config = dict(
    experts_per_token=6,
    routed_scale=1.0,
    balance_bias=True,
    n_head=2,
    norm_place='pre',
    rope_base=10000.0,
    init_std_qkv=0.0465,
    init_std_down=0.006,
    lr=0.00683,
    doc_mask=True,
)
Below are experts of layer 3 (counted from 0) of a mixture-of-experts language model. Rows are named gate (a neuron's input weights, with its number), up (a neuron's input weights, with its number), down (a neuron's output weights, with its number) and show model dimensions 0-63. Each number is 50 + 12 x the weight over its row's rms, rounded and kept within 0 to 99.
Before each expert's rows: "gets" lists some tokens that make up at least twice as much of what it gets as of all text; "comes before" lists some tokens at least twice as common just after its tokens as in all text. This comes from a sample of Wikipedia text that the model never trained on. Tokens count by the router's weight.

# expert 7
gets: "was ", ",", "s", "ation", "ers", "to "
comes before: ", ", ". ", ".", ": ", "==", "ing "
gate0:55 28 38 61 20 54 54 44 53 48 53 50 57 66 66 66 49 61 41 40 48 49 35 64 78 54 54 35 33 61 43 48 46 36 55 66 55 65 59 41 55 58 59 68 66 50 74 53 60 39 57 57 46 52 37 75 41 46 51 54 19 59 50 41
up0:41 43 37 54 26 50 46 38 40 57 67 65 48 77 51 60 46 45 44 38 52 38 42 60 65 43 47 33 51 47 54 51 48 38 52 57 33 59 63 43 44 39 46 68 57 45 63 59 57 34 47 45 43 48 45 71 62 59 45 55 15 57 53 25
down0:54 47 40 56 43 51 41 59 43 64 59 52 66 62 38 56 38 44 38 54 34 56 43 70 66 65 41 48 35 44 45 80 39 36 42 46 39 39 37 45 48 55 53 65 71 66 42 52 82 41 71 48 41 51 36 45 24 43 63 22 29 35 43 48
gate1:50 47 40 44 44 43 39 48 31 57 57 68 49 58 40 62 61 42 54 46 64 48 58 49 49 19 53 45 48 61 24 73 57 54 55 58 55 60 29 62 54 43 28 44 40 48 48 63 54 22 36 34 19 72 49 48 67 57 55 57 41 49 29 28
up1:45 43 61 53 54 49 78 54 68 59 42 13 44 40 51 61 50 56 38 48 45 49 26 46 55 75 52 54 54 35 67 29 55 49 56 45 29 38 55 48 51 46 56 37 58 48 51 26 70 64 60 43 57 27 65 54 28 38 64 41 64 36 66 68
down1:68 42 63 63 55 49 59 31 55 42 42 54 52 51 69 49 45 26 45 43 46 38 48 42 35 40 60 34 45 54 40 35 41 63 57 53 17 54 50 51 47 59 51 58 63 39 61 37 53 49 71 49 60 60 52 50 46 48 65 34 62 33 61 57
gate2:72 69 72 46 34 56 42 32 43 47 66 62 47 52 58 51 61 43 57 34 51 30 29 67 73 42 35 57 34 66 62 59 48 55 42 36 48 55 70 40 46 30 53 40 55 57 53 55 50 47 44 45 52 42 49 60 63 49 61 39 51 50 43 51
up2:72 66 59 48 36 59 58 26 62 55 52 38 71 58 44 47 55 49 56 51 47 70 26 53 61 49 55 57 37 62 41 64 56 52 45 35 50 59 41 42 67 33 45 33 63 45 61 55 59 60 38 70 45 38 38 48 76 56 73 57 54 65 53 49
down2:43 51 49 52 51 61 53 64 45 54 51 45 54 61 44 44 42 55 68 53 37 47 43 60 48 48 37 14 42 16 32 53 39 58 30 28 71 37 43 51 55 55 56 38 34 49 37 51 52 67 50 49 41 62 45 38 45 55 55 69 44 20 55 31
gate3:51 53 55 56 58 53 55 39 69 55 45 74 45 48 59 47 56 41 46 48 57 47 55 52 75 75 51 58 64 65 82 24 32 42 34 30 71 51 29 44 39 38 36 39 47 49 59 51 62 44 48 51 53 51 49 37 54 43 36 36 40 61 68 66
up3:48 50 50 52 34 63 35 23 52 46 33 62 27 28 58 64 69 49 44 34 61 44 63 53 55 75 55 51 57 55 66 21 49 38 51 56 76 58 31 41 41 51 40 52 54 79 52 47 47 41 39 61 51 54 39 44 48 50 43 66 52 56 58 68
down3:54 63 49 62 43 71 60 45 65 48 35 45 41 26 53 62 59 51 46 62 51 87 47 52 48 50 38 59 66 53 50 60 59 26 56 44 52 36 61 46 40 44 57 53 39 51 52 55 53 53 61 34 57 45 29 68 45 45 32 30 49 36 75 27
gate4:55 47 63 51 34 63 43 46 51 45 34 26 63 56 68 56 67 44 55 58 61 52 50 33 56 61 60 49 33 36 34 48 50 40 25 72 78 72 46 48 45 34 43 65 47 37 49 52 36 47 15 46 68 54 24 54 56 40 54 52 55 35 59 41
up4:47 42 48 49 56 57 54 32 57 32 38 29 52 43 61 44 49 52 35 41 81 50 44 50 48 45 76 36 31 34 38 47 49 62 37 66 80 48 55 51 57 30 58 50 42 54 54 56 38 48 40 45 66 60 52 73 48 49 27 51 43 33 43 36
down4:69 39 44 58 23 58 43 48 55 53 40 43 51 47 40 23 60 59 54 36 48 33 57 52 56 43 60 39 53 49 57 64 48 43 51 40 45 30 78 48 36 24 22 51 55 75 62 71 64 47 56 37 67 45 42 53 47 46 36 63 50 66 44 74
gate5:65 48 61 58 78 53 14 62 46 62 37 36 80 62 31 31 71 60 38 51 37 53 33 39 27 43 63 59 48 58 42 42 36 48 56 55 39 54 45 47 50 48 39 38 47 36 55 55 44 49 51 54 68 37 44 43 52 68 46 36 45 59 56 27
up5:52 53 49 60 27 44 61 52 40 26 60 44 35 60 68 43 57 46 70 50 57 74 65 37 66 63 26 40 55 35 49 52 56 52 29 36 60 45 33 59 31 49 52 65 54 59 52 51 63 50 75 50 37 44 40 71 56 33 37 57 53 41 63 70
down5:56 40 57 44 52 51 62 32 51 48 40 70 79 52 47 55 60 53 24 29 41 59 36 44 58 44 30 37 41 34 56 36 78 46 50 55 30 58 57 52 56 48 53 34 63 41 50 44 54 35 58 70 47 41 36 61 56 49 44 44 71 57 25 42
gate6:55 52 58 55 50 34 60 43 54 41 30 61 44 54 39 45 50 47 46 36 47 64 50 51 63 53 52 41 47 61 71 36 23 46 55 36 60 50 41 70 45 63 66 48 40 68 51 31 37 41 57 68 74 50 57 58 47 74 66 42 74 47 78 53
up6:39 42 71 70 41 46 67 53 62 50 49 61 44 68 35 52 61 65 47 47 48 48 64 60 51 45 49 33 60 57 41 36 22 52 54 53 66 67 56 68 44 71 44 46 43 67 55 50 36 49 51 54 68 55 44 64 45 70 48 30 73 57 60 54
down6:56 53 51 45 43 23 42 64 61 40 24 49 53 58 34 30 58 56 41 47 61 60 50 55 68 59 51 40 37 67 67 51 58 37 61 72 58 37 57 47 35 38 54 57 32 39 38 45 55 46 54 52 20 73 25 44 66 55 36 47 78 47 69 30
gate7:54 52 38 64 57 35 32 48 69 37 64 39 55 40 44 36 56 29 58 34 64 19 42 47 43 56 74 58 52 48 54 57 58 56 37 53 60 64 45 55 41 44 44 56 38 43 60 51 24 58 47 73 64 25 25 44 50 52 49 64 66 50 61 50
up7:71 72 37 52 55 40 26 59 76 45 50 48 52 27 43 31 55 45 56 37 56 38 37 53 57 36 60 56 59 61 59 56 50 48 43 63 55 69 35 49 47 31 41 63 42 43 50 63 29 49 38 63 50 27 27 38 51 48 45 64 56 55 57 41
down7:42 29 60 57 33 45 32 89 57 57 62 43 58 33 47 43 65 53 38 49 46 45 47 63 41 62 41 62 56 46 49 58 46 76 32 37 33 58 54 65 48 34 66 65 48 56 59 38 46 58 33 53 56 32 30 47 68 31 38 61 72 40 50 42
gate8:50 32 37 52 62 42 52 53 55 40 54 38 39 48 63 50 27 64 66 57 33 47 30 53 42 56 36 43 69 38 61 52 68 47 56 51 30 44 48 56 64 19 42 45 38 64 54 50 31 52 48 51 45 41 41 52 56 39 57 42 45 57 59 65
up8:60 34 49 47 50 32 64 74 36 34 46 54 41 48 64 50 47 55 54 51 41 31 27 53 53 23 49 57 56 52 43 54 69 44 54 35 27 52 42 49 39 33 45 48 41 53 47 34 39 41 48 65 40 63 60 67 49 65 59 55 51 49 59 62
down8:44 41 58 29 44 41 58 57 54 50 43 23 39 19 40 62 58 26 49 37 50 51 41 50 31 60 55 45 53 34 43 53 54 46 42 60 48 40 54 69 34 53 37 36 65 35 67 58 46 54 30 53 62 50 56 71 61 27 51 49 43 49 67 31
gate9:42 46 48 47 39 32 83 42 58 30 77 63 26 36 49 41 53 41 44 69 73 65 55 45 51 33 54 38 44 49 47 34 59 54 51 42 33 49 45 34 43 52 74 48 42 36 51 57 80 63 53 51 37 55 50 75 42 52 45 38 63 52 66 48
up9:52 44 36 48 62 36 56 73 59 53 37 33 87 61 37 53 64 27 38 54 40 10 54 56 60 46 48 50 63 49 46 30 65 58 51 57 37 46 60 31 53 57 59 50 52 43 57 40 25 45 68 31 40 52 63 80 37 49 52 55 41 52 56 44
down9:52 65 73 45 55 49 42 37 46 45 59 42 47 42 32 55 57 54 29 63 44 65 43 28 38 43 54 33 74 42 58 38 51 46 50 53 45 38 40 46 40 48 29 40 30 49 31 53 37 42 54 37 36 46 35 62 37 55 26 41 44 65 51 46
gate10:59 50 50 42 29 46 58 70 88 32 58 57 63 43 36 37 61 82 43 52 51 53 60 45 37 46 67 47 36 39 44 32 50 45 42 50 52 55 57 51 66 59 68 33 45 72 49 52 35 53 56 57 63 54 31 62 59 59 53 62 48 47 53 40
up10:22 51 41 51 67 60 56 35 16 56 40 39 35 67 56 67 38 23 44 51 61 38 44 69 60 66 39 50 53 69 53 48 51 56 54 42 42 41 58 47 44 33 43 75 56 43 47 33 73 45 50 43 39 50 76 33 46 60 53 56 52 51 63 47
down10:45 73 79 36 78 50 54 39 16 53 47 67 32 47 53 58 23 53 46 52 32 59 56 36 51 49 46 44 48 56 50 49 59 52 53 73 53 56 48 47 56 60 40 84 53 37 59 35 51 45 33 46 61 45 62 46 50 51 57 46 47 57 35 35

# expert 127
gets: "ing", "y", "ed", "le", "ay", "um"
comes before: ", ", ". ", "s ", ": ", ".", "ing "
gate6:59 54 39 63 49 26 33 52 57 45 60 31 39 62 65 32 48 42 56 50 74 49 44 50 35 43 33 44 58 51 54 48 58 60 56 38 41 53 34 60 52 48 27 46 47 45 64 38 54 53 54 52 32 46 49 37 53 52 57 58 46 21 60 68
up6:43 74 46 57 58 23 44 53 67 34 58 36 30 74 59 53 53 51 56 51 57 52 43 47 35 26 42 51 51 45 57 52 84 53 56 38 65 39 32 68 48 44 23 56 45 40 43 24 37 37 58 57 42 36 38 36 53 48 66 57 61 41 68 47
down6:31 53 26 37 42 45 44 76 59 41 43 55 54 40 56 59 59 38 72 58 58 56 42 52 64 52 57 42 52 46 44 63 49 53 28 32 61 53 36 50 48 69 57 38 65 55 53 53 48 44 55 55 64 20 48 48 50 54 70 85 41 42 50 48
gate7:77 44 35 44 64 44 43 42 43 66 39 36 48 44 57 35 49 59 55 65 27 49 40 17 41 56 45 35 56 66 34 25 42 50 56 38 41 42 50 39 62 59 56 49 33 38 62 47 27 49 53 48 49 54 55 58 58 69 63 32 55 58 37 32
up7:49 42 24 45 62 40 41 60 45 57 37 37 45 47 53 36 49 63 40 56 23 45 54 21 38 52 54 35 51 55 41 41 44 46 79 37 40 51 49 39 46 58 55 25 40 41 50 51 38 46 67 57 56 59 42 67 57 60 55 30 61 62 35 32
down7:56 55 30 62 41 36 42 43 60 88 60 51 61 40 50 68 25 40 32 57 58 37 50 52 69 57 51 61 53 67 51 54 55 42 37 49 67 46 60 51 56 49 49 58 31 46 50 29 72 42 42 31 37 37 63 61 31 39 55 50 52 51 62 52
gate8:46 60 54 34 44 64 51 38 60 46 37 23 31 27 62 53 57 48 45 50 26 63 62 61 59 63 48 42 30 72 43 55 31 53 34 62 52 44 41 61 54 77 44 40 62 71 33 53 42 47 64 53 66 66 51 54 51 29 51 55 41 48 55 53
up8:55 46 61 43 59 59 39 60 39 49 57 52 67 58 42 51 52 54 46 47 68 14 51 47 45 32 41 67 39 38 73 54 51 36 79 51 46 59 57 37 44 41 46 55 50 35 53 51 65 46 27 46 67 17 62 57 52 67 50 57 64 46 46 47
down8:50 46 41 76 44 72 42 48 48 50 51 57 53 76 63 54 67 52 30 64 71 47 28 78 35 38 75 51 53 59 53 41 50 60 70 54 38 58 50 50 60 29 60 52 61 42 51 56 47 62 45 50 46 50 65 54 60 35 37 55 54 51 55 45
gate9:61 35 69 41 65 54 50 69 50 45 65 26 50 53 32 40 38 58 30 48 56 60 64 24 65 54 53 54 62 57 42 59 72 48 23 40 43 52 49 53 61 59 39 55 67 36 60 39 63 45 43 62 62 34 25 49 49 39 56 45 59 79 55 57
up9:48 58 50 68 49 19 46 54 64 56 32 46 57 51 62 62 53 29 36 52 47 44 46 42 45 32 47 24 50 37 48 40 31 55 67 34 48 44 40 57 22 70 61 44 60 38 53 59 73 69 43 45 58 55 42 53 38 76 42 43 26 50 59 34
down9:40 55 26 46 63 49 40 63 42 63 47 47 74 44 49 81 45 57 56 61 48 55 59 52 24 76 40 68 31 48 64 45 58 68 42 38 50 44 58 44 66 46 47 44 43 52 48 55 31 43 55 33 30 49 55 37 37 44 65 46 71 63 48 68
gate10:44 44 53 80 55 51 53 45 57 65 64 37 58 41 32 68 65 56 35 64 60 69 55 36 44 45 56 55 59 48 62 39 43 38 34 61 67 75 68 67 47 36 42 67 72 40 67 53 52 50 44 49 73 50 31 44 70 29 54 60 38 61 50 23
up10:54 25 59 76 43 54 50 29 45 78 66 35 56 58 33 69 68 53 47 53 68 56 58 50 27 56 40 53 54 62 65 33 59 58 52 45 45 60 52 51 46 46 53 65 62 36 41 36 57 40 59 45 67 42 57 43 66 35 69 47 44 54 59 38
down10:37 59 50 56 53 40 60 42 34 44 50 51 47 47 63 52 58 33 50 41 30 64 64 38 44 38 35 49 57 51 63 71 46 56 53 29 30 68 63 47 54 61 55 65 55 72 37 50 56 50 60 59 55 30 30 49 66 43 48 30 59 38 56 48
gate11:56 34 44 52 68 38 58 36 62 31 65 45 55 50 56 50 38 55 41 69 46 39 46 58 64 49 26 56 59 36 42 46 71 60 31 37 48 41 61 49 37 60 46 57 27 44 45 55 38 52 39 46 61 66 47 31 59 69 51 38 27 36 56 30
up11:54 38 29 55 74 32 48 41 52 29 61 46 54 52 57 38 33 55 44 63 53 34 42 55 54 45 20 52 67 43 30 54 78 63 40 24 38 39 48 40 47 56 53 59 31 40 46 47 31 58 53 42 50 84 40 36 50 64 52 26 37 37 51 52
down11:30 42 55 53 24 46 59 48 70 50 50 59 45 61 46 65 53 63 58 67 52 63 48 52 72 49 46 29 55 55 68 61 47 56 28 47 61 60 33 60 48 39 34 41 57 15 50 46 59 41 53 78 44 42 59 37 37 52 44 54 47 53 48 62
gate12:47 44 52 59 53 48 10 27 44 40 39 54 51 34 65 36 57 37 23 59 37 52 74 48 35 48 50 41 71 50 30 46 34 62 66 33 35 52 65 47 45 53 67 73 61 56 55 47 45 57 48 60 41 39 49 51 57 43 71 43 45 68 31 55
up12:46 40 48 46 58 35 64 54 66 58 71 50 61 37 42 58 61 53 72 57 42 67 44 51 63 64 45 54 31 68 62 59 25 27 48 49 44 35 36 63 51 56 41 44 56 53 38 47 63 45 62 39 78 62 42 54 57 40 38 67 61 64 62 46
down12:51 46 58 43 41 28 62 57 58 60 51 40 57 47 75 53 36 43 62 50 26 55 40 29 48 62 72 52 39 43 42 27 62 57 48 59 46 64 47 45 44 57 29 54 59 43 40 37 54 51 60 40 44 38 54 48 60 30 33 53 62 41 64 51
gate13:58 51 48 49 32 49 44 49 35 44 34 44 48 39 65 60 25 54 41 41 74 52 52 40 56 36 35 44 72 65 58 60 77 68 60 55 55 63 46 64 55 49 47 47 76 63 35 39 57 44 50 43 76 53 43 47 51 35 38 61 68 49 38 63
up13:51 74 55 48 18 45 55 60 47 59 31 21 45 60 69 39 38 40 44 55 69 37 55 42 60 36 37 51 77 70 55 57 44 73 46 56 49 69 54 52 61 50 41 17 65 70 42 33 48 48 38 51 65 51 53 50 38 49 43 61 45 40 34 50
down13:29 25 60 45 32 42 32 53 63 78 25 40 52 35 40 59 31 57 48 62 45 62 50 46 42 56 65 60 57 42 49 43 61 70 60 50 45 31 44 50 45 34 34 44 61 45 50 68 59 52 57 54 54 49 39 66 54 53 39 67 51 51 52 52
gate14:42 29 69 47 50 63 53 37 46 49 55 55 52 51 69 42 41 46 54 63 36 45 48 45 43 49 73 52 41 67 67 42 68 50 45 57 45 33 47 51 47 39 52 49 55 59 67 39 40 25 31 62 56 57 51 28 70 43 70 33 50 53 50 57
up14:65 60 49 45 61 44 59 68 49 47 56 37 41 53 39 63 67 38 37 45 54 53 65 57 59 56 38 48 54 42 35 64 54 48 77 54 42 66 44 56 55 56 54 58 45 30 38 65 52 58 57 45 43 38 50 71 42 51 44 54 57 50 45 59
down14:58 39 66 61 55 50 61 27 57 61 48 54 51 67 54 53 54 28 33 31 48 55 72 55 62 49 51 23 43 76 57 52 56 47 67 54 43 67 45 59 41 45 43 60 60 44 49 49 46 78 42 51 53 56 33 56 59 37 44 45 50 51 61 37
gate15:66 70 75 29 60 72 62 53 45 61 42 36 47 58 45 50 57 33 64 62 51 45 62 59 50 52 43 32 55 45 52 43 55 57 20 69 34 36 63 51 43 46 61 58 56 36 39 54 28 55 23 46 45 53 42 56 51 44 71 51 53 69 75 40
up15:31 60 49 58 48 53 46 51 55 56 24 48 46 40 51 32 46 38 47 63 24 46 54 60 55 70 46 18 32 53 44 50 32 63 35 49 59 37 53 45 42 32 80 56 51 47 49 58 33 30 31 44 48 50 47 60 53 44 53 58 51 58 49 39
down15:60 52 46 38 45 65 28 67 44 42 47 41 63 39 47 54 66 54 43 55 17 44 53 37 50 46 42 32 35 43 58 75 54 47 61 60 50 53 45 34 41 29 50 57 39 38 43 50 32 90 43 24 46 49 44 38 59 74 52 41 44 33 34 34
gate16:42 66 63 46 51 35 68 40 71 65 41 47 42 56 39 42 67 42 58 50 73 76 51 43 48 64 40 52 43 48 70 40 70 50 48 55 68 38 41 57 51 36 51 49 70 54 49 22 80 47 60 61 59 41 54 50 43 45 42 34 51 57 64 83
up16:71 51 58 83 63 67 46 48 62 51 45 61 49 56 47 42 63 37 51 48 39 67 43 36 26 45 53 52 45 48 78 45 68 64 30 74 82 51 34 47 39 61 52 35 48 48 57 60 64 59 39 48 52 49 56 48 60 39 44 51 32 21 54 62
down16:23 56 60 70 71 58 54 54 29 51 61 51 58 62 70 57 37 71 39 41 57 45 26 70 49 53 58 35 44 70 44 73 55 54 42 42 67 51 46 54 52 61 46 57 57 58 64 48 71 59 65 51 31 33 43 41 53 54 70 61 31 45 16 51

# expert 119
gets: "er", "ing", "ation", "ent", "ers", "tion"
comes before: ", ", ". ", ": ", "\n", ".", "s "
gate6:45 45 71 45 40 50 64 32 42 42 52 33 31 57 45 32 50 73 28 44 58 55 58 41 52 53 44 55 51 44 62 49 63 46 68 28 59 75 61 62 35 55 55 61 54 28 56 32 49 71 62 44 43 59 50 47 46 50 53 59 57 61 44 58
up6:45 52 61 52 28 42 71 39 51 27 49 26 30 41 53 40 70 60 34 43 54 54 63 45 44 55 41 48 62 51 56 49 60 57 59 15 61 71 55 85 46 45 54 54 49 36 46 37 55 61 56 41 39 53 40 54 50 42 61 52 50 65 62 60
down6:55 46 52 61 33 60 33 50 57 59 57 48 48 52 48 48 65 80 31 34 57 46 34 35 53 45 65 38 50 42 84 46 45 53 59 28 49 57 51 50 53 46 44 50 43 32 49 46 33 60 46 34 27 47 30 44 47 41 63 50 53 65 71 56
gate7:56 38 73 46 60 65 58 68 53 27 53 40 41 50 68 58 59 55 28 45 39 47 48 54 35 41 47 41 35 61 63 77 52 55 35 57 49 37 24 35 39 74 79 59 56 39 32 57 55 60 52 54 54 52 54 59 45 30 43 50 54 46 48 55
up7:41 45 46 34 37 83 54 56 72 32 57 41 33 46 63 52 48 69 51 35 27 45 55 58 52 70 38 36 50 62 46 83 40 48 50 56 41 85 61 66 52 65 58 63 77 47 43 50 31 65 66 56 44 42 44 64 53 48 52 51 39 58 46 46
down7:53 46 75 47 45 55 21 30 53 38 57 42 30 40 75 60 55 52 41 45 31 44 59 44 52 37 36 34 59 48 36 49 35 50 49 30 42 40 40 51 41 68 47 42 55 34 43 43 46 50 48 49 58 53 69 62 42 37 37 65 68 79 74 45
gate8:45 56 65 67 56 38 58 67 44 57 30 42 39 63 51 40 51 44 70 39 42 23 33 44 67 52 43 50 61 51 63 47 49 51 43 65 60 59 52 58 59 72 51 22 51 41 52 72 46 60 38 39 49 49 60 70 51 55 51 46 60 57 58 44
up8:61 48 64 63 55 42 48 53 54 48 21 33 51 54 44 54 55 35 49 37 49 45 35 47 63 46 38 51 58 40 63 53 59 41 50 58 53 74 34 57 53 53 48 29 46 35 53 62 55 56 50 38 35 50 41 68 57 66 73 49 44 47 56 39
down8:45 49 23 59 50 51 36 51 33 77 44 33 29 54 44 47 42 50 55 37 42 44 40 31 42 51 52 75 62 37 56 66 46 58 33 45 56 51 34 57 67 47 43 56 35 47 35 63 50 55 32 38 44 49 66 47 48 67 34 33 50 42 42 58
gate9:45 51 66 29 53 45 54 63 48 65 51 42 63 48 66 55 30 49 24 56 34 37 74 45 67 39 71 31 47 75 47 34 58 64 43 61 49 26 53 45 69 65 62 66 46 42 42 60 49 48 47 46 48 70 44 59 69 43 53 52 25 60 51 75
up9:51 58 73 36 40 40 55 81 51 51 48 44 60 60 54 54 36 49 23 51 33 41 68 50 43 42 57 45 44 56 47 25 58 50 36 44 60 23 46 65 61 62 73 55 53 23 38 56 56 61 59 53 53 56 54 74 47 54 74 59 39 52 64 62
down9:54 34 56 57 52 65 29 59 57 67 41 49 66 66 50 70 38 50 32 64 05 44 61 48 48 41 50 44 34 58 66 54 48 23 56 42 51 38 76 34 48 44 61 51 56 49 53 74 66 36 50 51 48 42 37 45 59 67 45 36 49 51 52 67
gate10:53 44 42 50 30 38 59 46 53 48 54 52 12 52 56 25 61 54 43 37 53 55 68 40 35 52 70 48 40 41 57 56 70 38 57 55 57 49 49 56 56 41 53 51 62 26 33 58 37 39 54 44 55 51 43 66 69 40 43 33 57 49 50 37
up10:58 34 43 42 50 37 49 65 40 59 63 35 32 49 40 33 61 50 44 43 55 52 60 30 38 65 70 40 36 43 60 61 68 30 58 64 54 32 59 56 53 46 51 51 46 21 42 65 45 34 48 33 26 63 49 50 72 59 57 43 60 51 52 47
down10:49 45 51 37 31 50 33 40 43 53 63 48 72 43 64 57 65 60 48 52 70 54 43 72 43 46 47 48 52 51 43 58 58 48 60 57 58 32 59 56 45 72 50 46 52 55 21 50 38 57 51 60 23 69 46 55 25 69 59 16 48 33 39 49
gate11:57 49 54 50 52 70 63 49 51 23 42 29 50 37 38 58 49 45 47 58 36 64 59 67 43 49 46 40 52 56 54 62 59 66 52 58 23 55 40 46 55 45 42 38 32 63 47 56 30 39 48 26 61 61 49 38 44 44 48 44 33 54 46 51
up11:43 55 46 51 61 53 60 35 42 53 45 25 21 37 45 59 28 33 39 51 17 62 57 65 42 42 45 42 37 36 55 62 36 71 18 49 44 37 50 36 39 52 42 44 40 68 54 42 42 45 56 27 50 66 56 56 54 56 47 47 45 61 25 48
down11:40 55 67 40 57 48 74 66 60 53 48 42 65 45 41 47 40 57 47 47 33 63 55 58 50 60 35 49 52 61 42 72 57 70 55 72 33 48 42 57 21 48 59 38 45 26 63 57 43 43 49 47 38 45 33 36 45 56 56 44 43 42 50 51
gate12:32 41 55 39 49 40 55 52 56 49 56 41 51 44 45 38 79 47 40 57 54 42 64 56 49 57 59 73 52 41 45 57 39 42 64 59 44 60 65 51 68 47 45 44 63 62 38 46 35 54 43 33 56 58 36 79 28 50 34 46 28 41 50 57
up12:32 34 39 30 44 54 49 39 45 47 52 40 57 51 53 43 61 54 28 38 45 50 62 70 52 49 34 55 42 29 30 72 51 52 58 59 38 71 56 55 44 51 56 53 57 64 26 39 43 76 47 51 49 41 54 80 40 55 41 48 24 55 41 53
down12:55 40 40 44 61 39 48 52 26 65 50 30 59 53 42 32 42 44 53 53 61 40 43 31 67 63 47 56 45 50 57 59 52 30 46 63 69 28 64 55 31 47 45 41 65 64 46 69 50 41 61 35 40 38 50 63 30 61 61 58 34 56 35 44
gate13:78 37 70 42 65 59 54 50 69 39 51 64 41 43 71 24 43 42 39 51 57 33 58 25 49 62 49 53 36 46 35 74 67 67 44 42 45 46 52 54 54 47 39 43 49 38 34 32 51 49 53 42 28 45 54 47 47 39 70 59 52 56 44 32
up13:46 42 49 47 44 53 62 50 58 54 49 34 54 47 75 43 57 49 43 60 60 58 72 41 44 60 27 39 70 41 55 27 55 52 70 23 48 36 58 39 51 58 56 32 65 25 36 37 39 40 55 44 53 61 53 63 21 52 59 46 18 80 25 55
down13:41 61 46 58 58 42 37 59 37 60 54 27 52 59 44 55 71 57 50 41 54 54 67 46 28 39 28 62 46 54 32 58 40 57 62 24 52 38 43 54 43 53 48 34 43 50 64 56 48 57 48 55 53 52 60 46 71 60 42 50 35 50 52 65
gate14:61 30 51 51 74 29 61 32 52 40 69 35 58 44 37 70 59 45 37 26 35 40 40 32 53 31 57 49 46 37 51 50 34 44 40 29 21 34 45 59 33 31 66 67 54 46 42 43 45 49 69 42 45 44 55 63 73 39 52 52 40 35 40 36
up14:21 78 53 72 44 45 43 71 50 44 33 55 47 49 65 26 40 42 50 42 54 49 59 50 34 54 35 37 67 35 51 44 64 69 47 59 48 52 57 65 76 54 37 45 47 37 48 20 55 67 57 53 51 38 45 72 48 50 60 39 71 64 66 47
down14:50 45 75 50 44 54 63 58 40 64 63 51 39 60 71 54 44 46 57 55 51 42 60 38 32 42 46 53 39 37 54 72 37 59 52 50 43 68 37 72 59 56 35 58 43 64 36 53 66 08 50 62 64 70 51 49 40 28 69 39 59 30 77 61
gate15:54 61 54 67 56 53 55 43 28 57 30 66 55 56 50 55 43 40 30 44 55 57 42 47 31 43 69 53 34 52 37 71 60 53 36 43 56 48 27 59 46 62 36 52 60 54 43 53 24 45 56 50 69 54 58 67 42 29 46 70 30 35 53 43
up15:25 54 49 76 55 35 38 40 50 72 55 47 69 51 42 45 50 84 55 68 50 53 55 61 34 47 38 64 63 60 66 33 51 62 41 63 64 47 60 60 45 27 62 53 42 54 56 39 41 54 32 52 28 60 52 40 39 72 51 61 44 57 57 60
down15:39 51 53 71 46 42 49 46 48 51 56 48 50 69 37 55 55 56 33 49 35 21 40 80 60 23 50 53 50 45 50 45 36 67 54 55 39 34 55 37 63 47 51 49 61 69 57 34 35 60 57 45 57 49 33 51 36 71 68 43 50 45 49 33
gate16:65 45 47 60 78 62 53 46 42 48 62 46 29 79 61 38 60 50 49 56 55 58 37 45 58 43 38 41 50 60 60 52 55 59 38 35 44 66 51 60 46 42 37 52 66 45 56 55 58 41 41 54 25 59 17 36 39 67 58 40 57 56 65 54
up16:35 66 53 56 30 36 44 41 80 50 51 58 72 24 47 74 50 52 66 49 54 49 57 50 44 60 57 52 44 37 59 48 54 52 51 63 47 42 39 43 57 44 49 56 36 53 39 43 46 59 53 53 71 34 76 54 73 40 45 56 40 38 49 68
down16:62 52 42 54 62 50 69 37 48 54 58 54 50 62 49 57 87 39 49 50 62 42 50 61 61 62 71 48 47 66 64 38 18 38 67 46 43 56 61 33 52 59 46 38 60 54 64 71 44 33 45 58 49 57 40 65 46 44 53 55 48 46 57 36